Below are experts of layer 4 (counted from 0) of a mixture-of-experts language model. Rows are named router (the router's row for the expert), down (a neuron's output weights, with its number) and show model dimensions 0-255. Each number is 128 + 32 x the weight over its row's rms, rounded and kept within 0 to 255.
After each expert's rows: a language model's description of what the expert responds to; "comes before" lists some tokens at least twice as common just after its tokens as in all text. This comes from a sample of Wikipedia text that the model never trained on. Tokens count by the router's weight.

# expert 50
router [ 99 119 161 126 153 108  86 137 148 147 110 149 132 153 157 159  57 112 131  99 186 162 141 135 105 122 108 132 151 150 109 156 105 108  93  88 181 141 120 174 116 128 148  90 116 126  96 142  89 117 104 147 136 168  75 150  62 166 142  94 105 113 141 112 111 138  66 183 143  94 137 118 125 154 131  71 100 123 128 147 161 149 117 177 134 137 106 121 101  64 103 147  98  95 192 129  82 138  89 120 123 108 134 137 164 134 182 129 159 102 146 163 132 139 138  61 110 120 132 128 136 166 111 151 138 130 150  94 120 202  70 118 176  95 116 132 114 179 142 118 124 103  65 142  63 138 156 154 123  93 139 116  81 133 122 107 188 162 151  88  50 112 121 181 109 101 109 124 104 178 132  62 163 104 157 216  99 114 145 111 145 105 175 121 102 177 115 131  85 157 158  86  91 120 160 113  87 101  81 171  75 114  75  80 150 137 114  96  84  87 128 167  99 141 110 161 118 198 160  96 119 156 132 154 166 174 142  54 135 142 114 174  84 155 132  96 158 155  90 232 156 124 120  90 113 173  81 125  93  83 119 125  97 147 103  67]
down0 [ 89 193 180 119 191  81  87 140 142 110 144 175 108  98 133 113  95 132 139  80 133 140  75 148 109  57 173 154 130 150 136 194 161 128 135  76 117  90 138 117 155  94 158 171 130 117 128 150  45 138  89  97 124 206 126 160  71 132 134 114 168  97 201 133 117 126 112 153 131 146 155 102 181 127 177 135 115  77 142 121  98  88 164 171  75 142 156 177  56 127 129 132 149 159 126 195  85 175 108 117 129 109 115 170 143 128 157 111 169 123 185 118 120  95  93 135 117  97  96 156  84 122 141 178 105 170  90 126 160 132 136 118 178 143 109 137 130 144 141 135  82 158 159 160 114 144 121 116 217 150  94 113 140 114 147  92 122 147 122  86 124 187 105 151 142 105 152  84 106 150 158 111 109 134 177 111 138 150 152 160  89 136 100  73 178 123  91  74 100 233 118 149 202  62 147 137 100 148 131 140 134 145 105 108 141 152 151 137 140 122 100 157  74 146 138  80 109 102 113 123 102  39 110 132 136 141 136 119 135 112  93 153  90 101 157 114 140 116 156 158 140 124  77 115 101 113  81 158  93 114 121 165  92  61 126 175]
Clause punctuation. Commas, periods, and closing quote punctuation that end clauses, especially after said or wrote in quoted speech and reviews.
comes before: " the", " The", " he", " In", " \"", " He"

# expert 47
router [131  50 120 123  40 111 118 132 138 117 147 130 172  82 124 115 128 154  79 125 129 194  86 126 152 140 138 124 153 168  96 114  64 148 135 157 194 169 109  98 183 122 111 121  87 118 118 139  88 185 170 157 118 148 147 142 155 131 131  98  93 152 122  90 152  81  92 130 123 102 103  90 122  77 174 168 105  98 115 174 153 125 120  74  98 144 165 191 235 131  87 206 125  93 153 143 118 161 111 147 111 112 152 150 110 155  91 133 142 118 129 114 105 131  84 114  80 133 120 107 151  98 150  52 100  82 151 158  61 131 215 114 141 150 104 148 160 144 200 167 124 122 154 110 171 138 141 158 128 143 101 113  99 113 115 124  94 125 157 109 112  88  72 159 131 139 116 135 121 114  61 147 151  95 190 176 128 139  93 108 104 120 141 145 117 137 140 110 103 145 127 107  61 170 120 153  55 115 168  97  60  79  79 111 105 143 148 128 148 188 124 103  57 156 112 118 146 111 145 101 174 162 156 107 111 155 153  89 159 162 149  76 117  86  84 162 148 137 142 128 109  73  72 112 111 145 122 169  91 151 125 118 124 154 100 170]
down0 [112  73 159 147  93 104 139 171 162 167  78  87 104 113 136 119 119 187 182 178 118 112 147  87 124 180 176 192 129 136 104 122  76 125 125 165 122 139 189 108  93 151 146 140  95  85 137 115  82 101  89 110 138 126  83  86 112 168 127 106 109 118  96 148 147 163 160 195 118 111  85 118 107 117 113 135  99 138 138 116 120 126 146 131 125  74 135  78 141 143  66 131 134 105 156 101 105  73 145 102 122 135 128 114 111 113 124  91 148  87 169  87 154  76 124 107 153 131  77 133 170 121 104 108 124 132 105  70 144 100 111 178  98 156 136  41 150  69 130 112 121  98 115  39 140 153  81 158 112  95 138 182 199 162 113 208  78 146 111 140 107 154 125  81 203 139 106  38 101  83 145  98 105 138  95 150 151 148 127 136 111 168 159 138 159 105 126 151 138  96  83 102  92 178 153 184  96 153 122 106 118 102 164  95 163 172  64 137 133 129 136  61  93 148 155 132  87 145  54 125 120 107  93  67 121 117 125 153 116 130 157 123 116  76 128 163  95 152  87 107 122 108  95 155 144 115 136  69 131 102 187 138  93 132  84 162]
Year final digits. Last digit of years after 201, 200 or 199, as in In 2019 or 1989–90, plus some closing parentheses and colons.
comes before: ",", "–", " |", ")\n", ")", "),"

# expert 15
router [ 89  73 137 113 120 105  91 146 140 121 135 115 113 121  96 104 117 123 108 134 136 154 162 111 135 116 123 127 120 157 102 140 108 119 101 155 114 148  78  94 145 180  92 105 166 120 122 104 167 142 179 186 167 153 176 173  88  96 126 106 164 170 145  92 124 115 145 102 110 175 135  96  97 168 142 103  99 114 137  62 171 116 173  96 116 136  81  93 132 174 139 172 147  65 127 132 146 112  56 117  98 152  48 145 172 149 161  82  64 183 148 134 119 118  88  66  87 108 124 116 150  97  51 168 168 125 105 157 158 142  96 135 140 162  99 120 127  83  78  75 141 134 127 159 120 120 122 117 172 130 136 106  79 107  91 159  94 126 102 177 149 133 119 167 168 141 113 143 124  68 188 202 110 174 150  88 125 123 131 118 111 172 141 124  87 136 123 116 161 146  79 157 177 109 140 165  94  53 122 133 120 134 137  83 149 120 102 164 142 153 109  91 140 161 203  99 135 157  74 166 152 127  80 133 156 115 193 141 139 140 130 196  86  44 133 185  57 101 149 187 109 121  80  70 137  95 128 128 111  67 128 112 152  96 139 137]
down1 [165 159 120 159 129  72  96 184 134  83 108 113 146  53  84 132 152 130 172 219 136 154 104  99 170 174 123 179 100 116 118 102 109 147 215 149 182  88 158  89 147 133  82 161  35 122 147 103 119 190 136  82 114 100 150 169 124  96 163 178 111  95 134 112 140 147 116  81  92 138 151 136  90 152 134 114 141 124 131 213 136 141  93  47 168  96 137 112 162 101 140 162 117 136 111 152 159 131 198  91 120 140 154 122 102 122 167 147 118 135  95 110  87 172 164 122  73 173 116 146 129 124  94 125 139 116 136 116 128  88 146 122  79 133 203 147 123 185  93 170  86  72 154  85 163 138 107 159  57 159 157 103 140 142 185  66 163 139 142 120 115 103  87 111  69 113 117  95 114 132  93 117 152  96 141 108 141 107  59 158 129  61 129  89 107  97 127 138  77 156 140 111 138  98 134  78 147 115 135 132 165 133 127 180 177 105 165 169 112 117 112 133 124 126 122 139 146  86 130 168 160 114 136 171 164 164 130 140 134 128 129  96 147 137  83  76  77  86 167 109 133 160 163 158 129 138 142 164 167 121 116  80 112 111 135  84]
Numbers and digit chunks. Numeric tokens and digit groups in counts, money, years, measurements and table cells, such as 225 films, 130, $100,000.
comes before: " |", ".", "0", "9", "th", "7"

# expert 23
router [ 94 143 102 111 121  64 132 135 127 137  90 190 192 141 155 136 100 147 142  83  91 127 130 138 202 151 169 141 136  98 156 165 101 193 163 159 128 157 175 140 155 137 123 125 110 133 115 123 106 114 142 141 134 178 167 149 128 119 129 120 178 103 154  99 187  94  81 103 142 150 154 155  79 155 157 131 152 163 112 136 121  79  87 123 130 100 194 137 132  97 151 160 142 131 115 211 105 111 103  99 147 107  71 147  83 129 100 125  88 168 117 123 128 111 108 133 130 152 214  89 115 155 143 142  71 103 140 175 110  85  88  90 102 145 188 125 127  79 165 105 173 121  88  98 171 153  94 122 127 139 159 152 188  64  97 195 106 130 129  87  94  70 111 103  59 179 147 157 145 112 142 134  96 167 164 118 142  73 158  98 178 154 109 139  95 126 164 119 132 154 119 105 168 159 140 187 104 125 130 153 113 119 145 190 104 114 153  86 120 157 138  98  62 141  54  90 157  71 172 111 201 123 102 142 176 157 139 140 173 100 191 140 101  79 116  83 122 115 124 146 133 179 111 120 159 136 159 109 107 115  69 147 147  88 121 179]
down2 [113  92 104 107 125 142 186 126 196 128 151 144  80 105 206 134 126 143 140 121 142 125 127 136 148  90 179 123 128 145 112  63 127  98 167 123 122 156  98 142 118 143 161 110  88 157 135 112 207 124 123 164 150 137 163 189 157 125 119 156 156 132 110 191 160 123 178 148  26 151 160 137  95 120 191 178 109 153 107  85  87 221 128 160 157 135 109 112 160  87 118 132 139 103 163 118 159 176 143 110 146 136 146 167 139 108 113 159 159 135 162  78 110 138 157 136  67 111 111 177 173 159  92 156  87 102 117  98 107 111 114 185 180  53  78 108 168 108 167 173 137 127 146 187 184 151 131 153 161 125 111 108  85 146 139 150 141 176 156 164 132 158 135 105 129 175 112  65 148 108 121 133 114 169 129 135  84 152 138 141 153 153 135 128 107 122  77 123 168 126  70 137 120 172 164 165 132 129 117 140 114 143 177  97 114  76 117 119 121 155 136 132 182 121 148 108 149 198 134 125  93 152 168 172 166 104 146 150 131 126 162 103 195 110 117 121 110 133  84 140 147 140  67 170  35 173 172 107 179 119 159 129 122 189 176 121]
Sports table numbers. Digits and league or cup names inside sports statistics tables and results, such as Ligue 1, UEFA Cup, NHL, scores and season ranges.
comes before: " |", "–", ";", " /", ")", ")\n"

# expert 59
router [151 132 129 149  98 113  79 129  94  72 132 135 115 141  81 145 127 110 134 134 126  75 166 119 184 164 149 164 114 105 121 171 102 101 155 166 174 106 107 180 142 119 155 124 112 176 138 193 205 136  83 176 151 146 153 141 105  71 106 114 182 152  86 128 157 123 121 128 149 116 124 131 149 174  90 110  82 140 158 107 118 187 100  77 122 168  93 136 120 172 150 170 129 106 128 136 156 115 132  78 108 142 135 185 177 103 226  72 197 101 107 104 159  92 141 136  89 100 111 151 121 117  88  91 131 127 175  94 111  85 147 151 147 126 105 152 193 150 149 136 143  93 145 153 160 117 204 171 108 146 105 115 108 131 145 122 116 137  93 156 126 171 130 117 129  94 144 103  87 100 134  97 140 160  94 148 125 127 104 147 169 135 102 139 162 155 154  81 192 157 102 161 124 168 102  76 141  57  54  88 141 157 163 106 142 141  87 154 160  78  95 120 151 127  94  89 168 140 124 147 147 149 168 175  84 154 188 107 157 123  12 198 148  94  97 136 105 130 133 148 120 147 157  63 100 115 166  94 166 117 124 139 149 101 160  90]
down0 [113 125 129 112 164 137 127 137 132 102 155 110 111 120 153  99 119 151 136  76 125 162 137 107 167  73 145 118 142 187 138 140  55 124  79  87 117 132 170 112 122  80 143 146 104 137 131 108 106 140 143  66 140 111 160 140  89  93 150 110 172 150 139  70 150 142 107 115 166 117 108 109 107 108 141 113 125 163 124 127 152  75  90  99 165 156  77 165 122 132 113 144  90 139 165 125 145 111 123 102 106  83  85 144 170 109 119 115 146 154  96  54 162 159 121 107 151 139 174  78 169  72 174 122 109 217  82 146 103 160 114 121 160 194 106 134 136 126 104 166  70 149 123 126 137 182 161 195 106 144 104 148 181 134 130 128  86 135 123 133 128 151 141 114 167 131 148 220 164  86  91 182 123 105 194  94 155 154 108 169 102 167 153 157  85 141 120  83 186  92 114 112 124 142 131  56 195  72 150 107 135 132 117 154 113 118 112 151 144 164 104 105  81 152  98 182 162 155 181  84 143 179  67  97 146  93 173 146 105 172 150 136 132 138 108 180 134 169 143  82  85 158 128 181  80 170 162 151  99 118 143 140 179  53 191 132]
Word-internal suffixes, row ends. Inner word pieces like al, an, back (wholesaler, Battalions, Hardback), plus table row-end markers and coordinate or measurement digits.
comes before: "|", " |", " |\n", " tick", ")", "%"

# expert 40
router [102 120 107 184 162 134 131  75 140 147 151 112 173 100 167  81 165 166 137  79 202 167 124 145  80 110 125 165 137 147 124 112 117 125 147  84 125 179 155 118 120 122 128 142 163 176  79 115 107 151 135 176 151 122 131 142 134  90 100 110  60  76 157 141  98 125 125 114 103 146 133  82 115 149 137 113 171  61 104 102 154 130 197 158 135 157 137 100 139  87 143 133  93 162 192 137 112 139  87 139 119 142 149 146 142 111 146 126 145 117 162 109 142 111 114  85 128 157 177 173 141 111 151  46  90 200 126  82 114 142  79  67 165 146 152  94 137 181  69 123 102 157 100 175 152 175  90 115 133 158  89 187 110 111 134 122 131 133 132  76  95 128 234  80 147  88  93 111  98 156  86 119 174 141 142 149 119 147 162 142 128 113 123 112 123 163  78 180 148 120 128 123 121  65 100  99 108 137 134  77 108  85  75 155 109 130 111 154  64 135 166  80 148 149 124 172 150 108 137  83 140  94 166 136  85 143 152  93 123 127 114 161 147 194 108  98 150 156 121  67  70 117  85 127  52 163 108 136  94 100 190 166  94 139 162  76]
down0 [134  88 151 124 131  93 150  64 118 149  95  96  82 109 133  55 155 168 142 157 153 130 140  83 137  75 118 101 137 143 121 168 195 166 149 153 128 146 118 164 150  91 147 191 139 153  96  55 127 156  63 143  84 140 112 163 142  65 101 186 134 134 149 139  97 131 135 111 103 165 145  98 129 121  69  98  78 127 184 125 110 131 108 117  60 145  79 100 128 129 123 139 137 104  68 124 145 145 172 159 133 139  91 132 145 151  81 142 142 124 138 102 161 143 178 133 173 137  97 144 134  49 183 152 204 118 165 190  56 105  87  82 122 129 123 161 152 118 151 145 177 154 115  94 199 118 166 119  62 124 124 118 125 105 150  96 109 154 179 105 159 132 166 153 136 140 144  64 118 164  93 167 112  90 159 141 130  78 110 121  97 119 133 106 119 137 118 124 133  81 101 150 154 104 116  89 176 169 164 130 154  89 132 130 166 126 118 182  88 166 154 100 154  80 141 167 134 154 142 119  88  83 177  94 111  69 224 168 146  75 163 107 139 116 104 131  95  73  93 161 129 119 123 122 128  96  97 136 123 163 165 150  66 133 178 129]
Narrative action verbs. Past-tense and infinitive verbs in biographical narrative, such as received, won, joined, recorded, manage, plus following on and with.
comes before: " the", " to", " a", " in", " by", " that"

# expert 6
router [100  56 132 102 127 112 155 129 131  87 105 145 142  83 203 150 192 119 155 114 186 153 120 163 186 136 142 134 168 125 162 149 134 136  95 108  35 138 147 172 122 100 139 154  88 131 100 139 168 140 118 133  74 126 105 172 130 158 102 129 113 114 111 117 155 101 163 150 121 107 125 160 156  91 125 116 118 194  84 153 109 111 126  85 115 133 109 120 157 126 155  87 107 133 170 111 178 149 171 115 134 162 162 136 165 120  87 140 160 143  87  89 102 163 154 100 116 118 136  87  40 142  97 127 114 152 114 106 123 130 140 125  95  95  86 142 160 158 190 163 139  75 170 101 115 157 171 119 100 106 169 143 121 156 147 159 180  95 155 104 103  29 136 116 105 113 180 123 109 199 176 148 115 103 178 105  88 106 147 172 180  99  74 138  72  99 136  81 118 118 190 179 131 142  91  98 170 111 131 146 179  93 147 125  76 163 112 123 122 139  97 180 136  53  72  91  75 107 103 117 180 129 152 182 151 192 146  65 137 157 107  67 113  94 105 188 133 119 144 143 147 122 124  75 155 138 121 185 129 113 111 101 133 144 125 124]
down0 [160 111 171 151 156 170  93  90 103 103 161 101 104 133 139  93 117 142 123 122 102 134 149 165  77 148  71 152 122 131 150 144  91 134 157  96 145 102  57  90 132 118  70  91 141 111 119 122 143 175 144 118 139 164 167 170 160 148 101 102  88 171 107 113 154  94 110 107 105 139 156 166 107 174 115 123 155 109 176 137 115  97  77 134 241 159 154 120 172  88  80 104 152 139 152  72 112 152  71 104 138  54 136 113 186 107 124 148  71  92 153 165 134  78 171 183  80  86 103 144 172  88 144 162 101 164 128 147 146 127 149 192 111 124  97 173  36 125  98 141 163 109 101 154 105 112 138 168 118 106 125 155  84 112 118 145  82  93 104 140 116 151 119 115 169 161 133  76 182 119 123  74 147  87 113  97  95 146  43  72 109 113 118 125 161 146  89 161 136 165 186  89 106  81  81  76  94 135 118 120  60 152 123  97 181  91 199 137 137 153 132  85 123 112 137 130 149 134 110 136 153 160 152 114 134 128 131 109 172 131 133 122 141 130 101 149 197 133 103 181  66 110 131  65 158 150 119 145 130 123 121 103 171 136 148 115]
Sports statistics tables. Pipes, column headers and words in sports career or league tables and match reports, such as Goals, Pts, Pld, scored, for, against.
comes before: " ", " —;", " Goals", ")", " .", " W"

# expert 2
router [118 145 106 143 100 117 116 126 152  92  80 129  98  99 148 175  95 118 132 178  81 120 139 149 135  89 149 156  71 138 136 153 159  86 150 173 118 120 127 114 142 117 131 127 120 110 121 161 112 188 127 134 104  72 161  80 172  89  99  96 147 159 147 101 142 127 135 117  75  94 171  88 162  80 111 113 170  89 165 101  89 142 139 148 136  80 156 209 102 153 108 141 119 118 121  94 129 126 152 160 101  37 150 113 160 107 104 103  89 106 158 141 117 118 131 143 166  53 102 109 160 123 105  92  77  82 124 163  80 113  90 111 111 188 118 146 151 130 140  71 181  74 134  67 163 151 114 116 110  96 217  87 151  83 108  96 143 136 154 212 182 167  95 162 118 119  87 132 132 143  66 134  88 139 136  65 114 124 194 164 169 132  88 140 147 132 150 186 159 160 145 164 137 153 104 112 144 119 140 129 151 185 174 115 202 114 119  87 130 110 139 130 118 153 152 129 140  78  70 131  98  66 155 152 128 128 145  81 168 132 123 130 203 106 107 138 141  73 155 166 159 129 152 145 147  64 149 137 202 156 117 124 117 119 111  67]
down0 [118 150  82 170 151 126 154 150 147 162 109 137 113 128  69 126 138 154 101 128 103 191 156 155 190 103 163 133 117 151 115 130 103 118 170 150 152  88 174 201 150 117 152 107 100 125 169 116  97 129 130 150 146 182 135 152 147  97 139 152 118 127  84 126 107 121 137  75 109 164 153 127 139 134  80 154 103 125 139  72 190  85 114 118 138 129 107 131 105  95 134 159 175 118 117 171 103 146 159  92 169 110 117 149 162 186 186 151  99  97 101 156 192  97 145 149 105  93 100  91 114 104  93 171 104 104 157 153  72  77 167 185 152 188  72 125  91 100 131 135 114 170  95 158 150  97 102 166 129 121 113  94 164 136 156 131 157 158 124 150 133 187  92 176  96 212 101 114 172 163 151 119  99 153 110  95  94 112 106 152 156 110  89 134  90 141 130 103  96  97 109 125 108 166  89  83 103 146 213 155 125 143 129 109 180 133  68 162 121 154 126 105 124 108 191 178 152 158  89  98 122 135 102  75  53 116 178 196 143 140 129 112  97 188  61 121 176 102 125 168  91 149 129 130 192 106 165 145 143  93 141 127 177 137 209 141]
Infobox line breaks. Line breaks ending infobox fields and sections, often before headings like Belligerents or Personal details, mostly in military articles, plus word pieces there.
comes before: "-", "=", "|", "==", ".S", "Personal"

# expert 44
router [157  94 115 112 126 142 152 119 108 157 118 125 113 144 144  69 145 184 134  94 115 167 177 110  97 197  67 112 127 119  73 131  98 143 101 122  94 125 161 155 145 147  96 112 131 128  76 193 124 154 105 135 139 136 109 100 120 120 128  87  84 113 184  99 102  97 104 130 112 171 163  87 166  69 143  89 166  84 164 104 129 108  82 159 145 115 144 138 144 127  90 121  87  87 125  92 106 107 153 137 103 147 136 120  48 133  66  69 117  87 154 150 107  95 148 104 131 103 101 171 179 114  96  73  92 159  92 178 147 158  87  66  94 164 119  80 166 116 113  91  68 145  33 156 161 108 103 137 152 135 123 147 143  88 142 132 149 152 128 119 150 132 150  96 120  96  71  89 100 114 149 125 129 160 146 126 119 170 125 103  96 184  87 136 150 162 157 164  80 154  63 131 148 101 145 152  86 169 126  85 136  89  99 179 125  83 138 122 136 153 143  74 141  88 162 171 141 126 163 115 162 135  96 121 112 140 138 143 164 184  78 152  83 158 109  96 107 106 146  79  88 145  78  78  97  78 150  78 121  77  66 131  92 138  28 132]
down0 [135 169 118 145 128 128  66 162 136 128 121  90 100 142 121 168 153  95 151  87 165  88 140 135 110 123 114  50 135 140 110 144 137  80 114 119 113 101  68  55 140 116  97 156 172 114 126 125 145 120 124 107 156 122 177 142 104  96 139 180  93  70 115  78 112 144 114  87 140 133  77 176 119 110 164 103 100 175 111  83 127 111 152 165 200 111 106 132 175 150 148 116 115 109 211 149 131 110 168 200 162 101 147 153 146 136  75 131 124 153  84  93 117 109 147 172  86 159 177  51 144 178 129 124 136 144 169 120 169 140 111 130 138 145 120 146 161 132 137  60 186 104 142  89 144 145  77 139 105 117 121  76 102 158 128  75 113 133  81  51 136  66 143 166 109 155 138 172 132  73  65 137 137  71 183 142 146 145 119 141 111 146 192  97 143  84 119 158 144 149 126 115 111 189 113 184 153  80 103 140 120 112 113 115 149  59 107 123  74 160 112 113  85 148  95 120 150 116 119 155 157 143  55 154 121 155  98 135 136 120 120 159  99 184 193 149  96 115 121 130 165 131 127 177 137  75 181 150 143 185 164 105 151  99 106 183]
Institutional nouns. Abstract and institutional nouns after the or a, such as government, law, initiatives, community, service, legislation.
comes before: " of", ",", " in", " and", ".", ".\n\n"

# expert 58
router [ 44 108 116 172 139 156  84  80 167 123 119  68  90 141  98 108 149 122 153  80 147 134 138 110 165 157 111 122 186  94 109 116 146 118 150 203 119 162 156 116 167 116  94 132 153 150 147 160 118 137 137 115 194  74 138 137 125  83 157 158 110  49 115 174 104 130 103 138 169 117  99 125 156 156 153 128 144 172 137 107 140 156 134 165 106 115 123 124 168 120 170 136  88 175 186 133 108 136 137 147 104  91 121 131 211 176 169 101 138 158 199 167 186 118 137 127 144 165 152  98 127 102 124 157  75 163  91 102 135 156 120 149 162 155 117  92 163 185  89 172 142 109 130 159 137 150 101 135 120  98 112  91 111 199 127 105  96 113 113 142 106 162 181 116 158 155  92 158  78 146 133 154  62 129 133 166 127 147 133 197 132 106 144  75 143 149 119 153 115 105 100 166 155  99 119  79 172 106 111 133 123  77 145  63 150 173 142 132 135 130 148 133  75 160 184 116 171 136  67  92 128 105 110 184  99  90 166 143  92 121  91 169 215 152  58 144  92 183 141 122 104 116 163  95  93  71 110 108 113 167 157 113 171 104  78 104]
down0 [188 121 114  79 139 143 157 104 100 154 122  73 156 114 141 159 104 114  91 110  77 102 179 102 130 112 127 120 191 186 135 108 140 135 101 144 115 153 174 132  88  70 120 140 135 138 113 108  99 116 133 148 211 169 112 101 178 105 127 144 161 200  99 120 175 131 138 153  88 128  99 113 128 162 142 120 142 103 150 161  92 144 114 157 205  95 119 110 195 165 157 141 138 173 168 119 110 172 163 126  90 127 164 222 128 152 149 129 146 109 149 117 123 119  36 165 114 136 103 125 117 157 164 134 177  83 112  93 147 109 146 125  84  59 128 145 117  68 158 167 110  64 131 172 153 125 102 104 164 141 104 155 132  80 101 131 168 131 139 127 114 137 127 127 103 171 121 144 151 152 152  59 129 145 102 141  97  91 182  79 166 127 148  86 134  89 135 138  50 106 105 118 153 164 191 148 144 114  93 129 140 151 118 123 160  81 129 150 187 130  92  76 146  91 144 187  51 112  92 173 115 121 148 143 151 110  62 114 150 169 152 105 200 112 147  93 126 125 148 152 107 168  98 127 161 153 130  57 150 143  77 128 168 112 180 160]
Descriptive history prose. Articles, periods and participles in descriptive prose about buildings, vehicles and events, such as the, flanked, led, destroyed, causing.
comes before: " the", " The", " a", " by", " It", " In"

# expert 51
router [ 83 140  93  78 136 148 108  92 140 161 155  84 148 107 110  83  93  89 112 186 147  87 163  98 129 165  57 109 118 151 157 187 131 122  62 124 128 109 165  97 155 114  97 157 185 139  98 165 167 119  90 132 134 118 134  96 160 182 135 100  75 118 122  98 159 136 137 197 132 129 126 117 166  65 139 124 155 139 176  92 117 163  92 103 155 140 138  98 184 172  85 108  64 138 147 129 157 110  98 123 115 151 127 111 112 120 126  91  74 115 138 172 162 121 179 102 139 122 109 170 178 123  88 142 140 110 127 146 153 167  27 128 114 131  55 119 157 156 107 155  79 116  96 126 137 116 128 157 125 120  88 183 145 106 109 120 178 138 149 141 167  92 127 146 204  97 113 136  71  98 136 138 142 107 105 153 109 163  99  68  57 116 146 115 142 154 163 153 165 139 118 107  90 109 181 161 108 130 143  91 113  97 133 111 122  92 152 110 190 155  92  92 152 109 185 153 187 202  82 149 162  89 122 129 125 165 141 152  93 207 105 200 150 105  88 137 126 127 140 161  86  85 145  85 103 127  86 119 119  60  97 116 123 156  78 125]
down0 [128 158 106 139 146 146 150  74 134 116 130 122 131 126 164 108 111 164 115 118 122  79 214 146 163 114 124 152 114  44 175 114 163 139 164 102 125  74 159 109  92 119 116  81 115 133 133 106 205  56 154 134 115 121 117 193 129 150 149 151 105 108  71 118 155 134 123 179 151 167 168 124 110  75 142  92 149  99 197  86  88 161 146 100 109  80 135 138 125  84 107 125 166 139 151 126 161 149 158 119  89 122 109  76 146 130 154 138 146 120 140  96 171  92 206 174 147 114 162 115 197 124 108 154 143 113 135 179  92 153 131  96 120 113 132 107  85 187  56 126 127 102 184 160 121 100 137 187 128 134  90  73 197 123  94 114 111 169 137 161 151 173  96  99 100 118  97 129  66 187 159 110 168 122 166 157  83 132 128 107 115 140 127 160 136  76  95 173 100 196 174 108 132  83 101 140  69 156 151 116 146 126 128 142  73 167 145 180  61 180 138 125 112 112 129 164 135  85 159 110 152 131 148 177 176 181 139 190 152 126 128  76 131 172 126  80 129 153  78  77  88 115  87 124 115 105 147 132 116 129 116 121 133 101 140 153]
Common nouns after determiners. General nouns of time, amount and manner right after the, a, some or every, such as time, year, month, means, work.
comes before: " of", ",", ".", " and", " in", ".\n\n"

# expert 52
router [116 126 108 116 153 132 106  91 175  96 119 148 150 179 108 147 138 160 120 139 149 116 105 179 145  94 129 151 153 134 137  44 122 124  62 135 170 134 112 165 137  73 166  83 147  89 122 142 140 163 178  49 134 138  98 126 125 114  92 152 120 126 129 119 123 133  97 143 151  86 138 185 145 162  99 116  98 128 138 179 113  57 116 149 126 121 121 188  90  98 138 106 213 100 158 119 173  62 122 143 115  62  88 116  64 133  78  87 151 158  95 113 160 189  98 119 189 114 116  95 111  88 142 105 147 151 130 184  96  95 190 141 108 151 115 191 135 132 114 147 156  85 124  83 166 109 137 171 176 114 182 153  79 105 105 110 150 133 166 128  67 128 115 123 106 129 181 112 157 126 125 132 104  81 132  53 169 102 143 122 130 145 144  94 158 179 128 175 119  86 140 149 115 167 137 111 137  87  81 125 142 116 154 142  96 147  92 191 120 116 145 178  91 191 116  76 121  77 114 110 138 123  77 146 130 131 136 126 208 127 158  76  85 188 152  90  92  98 111 153 112 133 133 138 159 141 141 135  83  67 189  80  75  93 133 119]
down0 [120 132 104  89 127 145 108 122  90 128 115 197 131 156  93 161 159 134  69  68 137 111  95  73 157 157 145 158  88 100 115 130 100 124 194 103 121 141 179 111 134 153 126 138 121 107 180 113 118 131 121 121 114  90 105 145 166 132 120 120 193 118 115 103 118  69 105  95 156  86 141 108 151 123 118  97 113 112 116 163 143 134 115 175  31 213 132 151 146 159 126 102 154 109 101 131 135 106 131  64 153 135  85  73 156 117 167 145 168 155 161 105 142 134 110 122 114 103 112 125 134 149 126  88 205  97 154 103 155 155  86 172 107 117 124 147 130 142 136 201 123 138 125 160  91 147  95 163  96 123  90 162 123  68 171 107 128 129 179 119 137  73  84 125  93  95 120  86 101 129 107 129 169 146  72 160 222 157 108  86 120 175 126  37 111  88 140 116 112 103 111  77 172 106 132 119 116 158 133 131 142 151  71 125 126 125 169 136 158  70 118 167 174  94 127  92  97 124 127  74 134  98 142 118 194 139  69 133 135 181 144 194 102 159 145 177  92 103 113  90  52 131 125 121 101 109 144 156  78 149 135 138 101 145 185  40]
Commas in lists. Commas, most often after a city or state in locations such as California, U.S. or Bangkok, Thailand, and commas ending list items.
comes before: " ", " and", " which", " but", "000", " where"

# expert 31
router [ 63 153 133 166 125 118  96 159 121 130 157 131 162  95 121 149 137 153 101  99 105 123 156 168 156  74 124  91  89 123 144 182 168 182 134 166 104 104 187 119 136  86 102 112 158 126 152  84 200 108 104 121 106  90 136 112 162  89  99 121 151 189 104 150 103 126 148  79 219 145 174 160 148 162 148  77  36 108  94 141 122 179 146 129  98 149 191  98 128 119 124 137 116 111  85 155 126 140 117 152 107 148 104  94 155 103 179 148 148 115 121  87 131 104 173 104 112  99 166 164 112 146 132 117 103 123 153 143 130 181  72 167 154 119 155 147  81 105 155  80 134 140 145 139  73 138 123 113  71 160 157 121 141 163 130 116  82 152 113 160 127 165  99 107 158 148  72 134 145 149  62 104 133 197 120 117 164  65 151  59 195 136 164 164 108 126 194 134 134 194 106 133 140  80  56 179 130 119 135 110 133 116 127 175 157 146 129 106 143 118 112 126 132 131 110 191  60 169  99 150  91 184 169 146 124 128 112 114 182 132  89 195 161  83 181  98 140 145 140 105 126 151 135 169 104 140  95 127  93 171 128 130 145 185 169 159]
down0 [ 86  95 150 103 197 100 102 111 171 175 138 157 138 137 171 134 161 198  83 134 143 160  87 118 136 210 117 158 183 106 144 123 100 127 143 147 167 143  95 154 124 102 101 205 182  76 143 155 170 102 155 159 105 124 153 143 112 165 196 128 170 172 178 131 171 133 134  97  93  79 134  71 143 122 190  83 101  95 155 128  92 147 108 126 167 143 124 152 175 107 125  98 148 104 151  79 140 157  88 109 132 141 111 143 100  80 150 108 144 181  63 111 114 105 108 145 106 173 152 112 148  61  71 139 109 195  90 138  93 122 107 147 134  88 119 102  93  88  96 115 150 138  83 125 161  86 115 125 133  96 166 112 100  94 167 169 145  95  94 176 127 115 116 152  95 147  80 150 183 120 108  66 116 160 110 206 121 124 100 135 137 122 117 161 145 111 115  94 128 162 154 134 113  82  93  81 114 156  74 128 176 111 109 134 151 159 118  94 123 168 189 180 118 129 105 141 167 138 154 105 137 102 157 132  66 131 152 127 128  95 184 109 125 100 172 142 145 154 104 150 139 136 163 148 130 127  76 208 154 107 151  62 151 181 163 185]
Table row endings. Row-ending pipes with newlines and separator rows in wiki tables, score dashes, month names, and word fragments inside table cells.
comes before: "|", ";", "0", "1", "2", "3"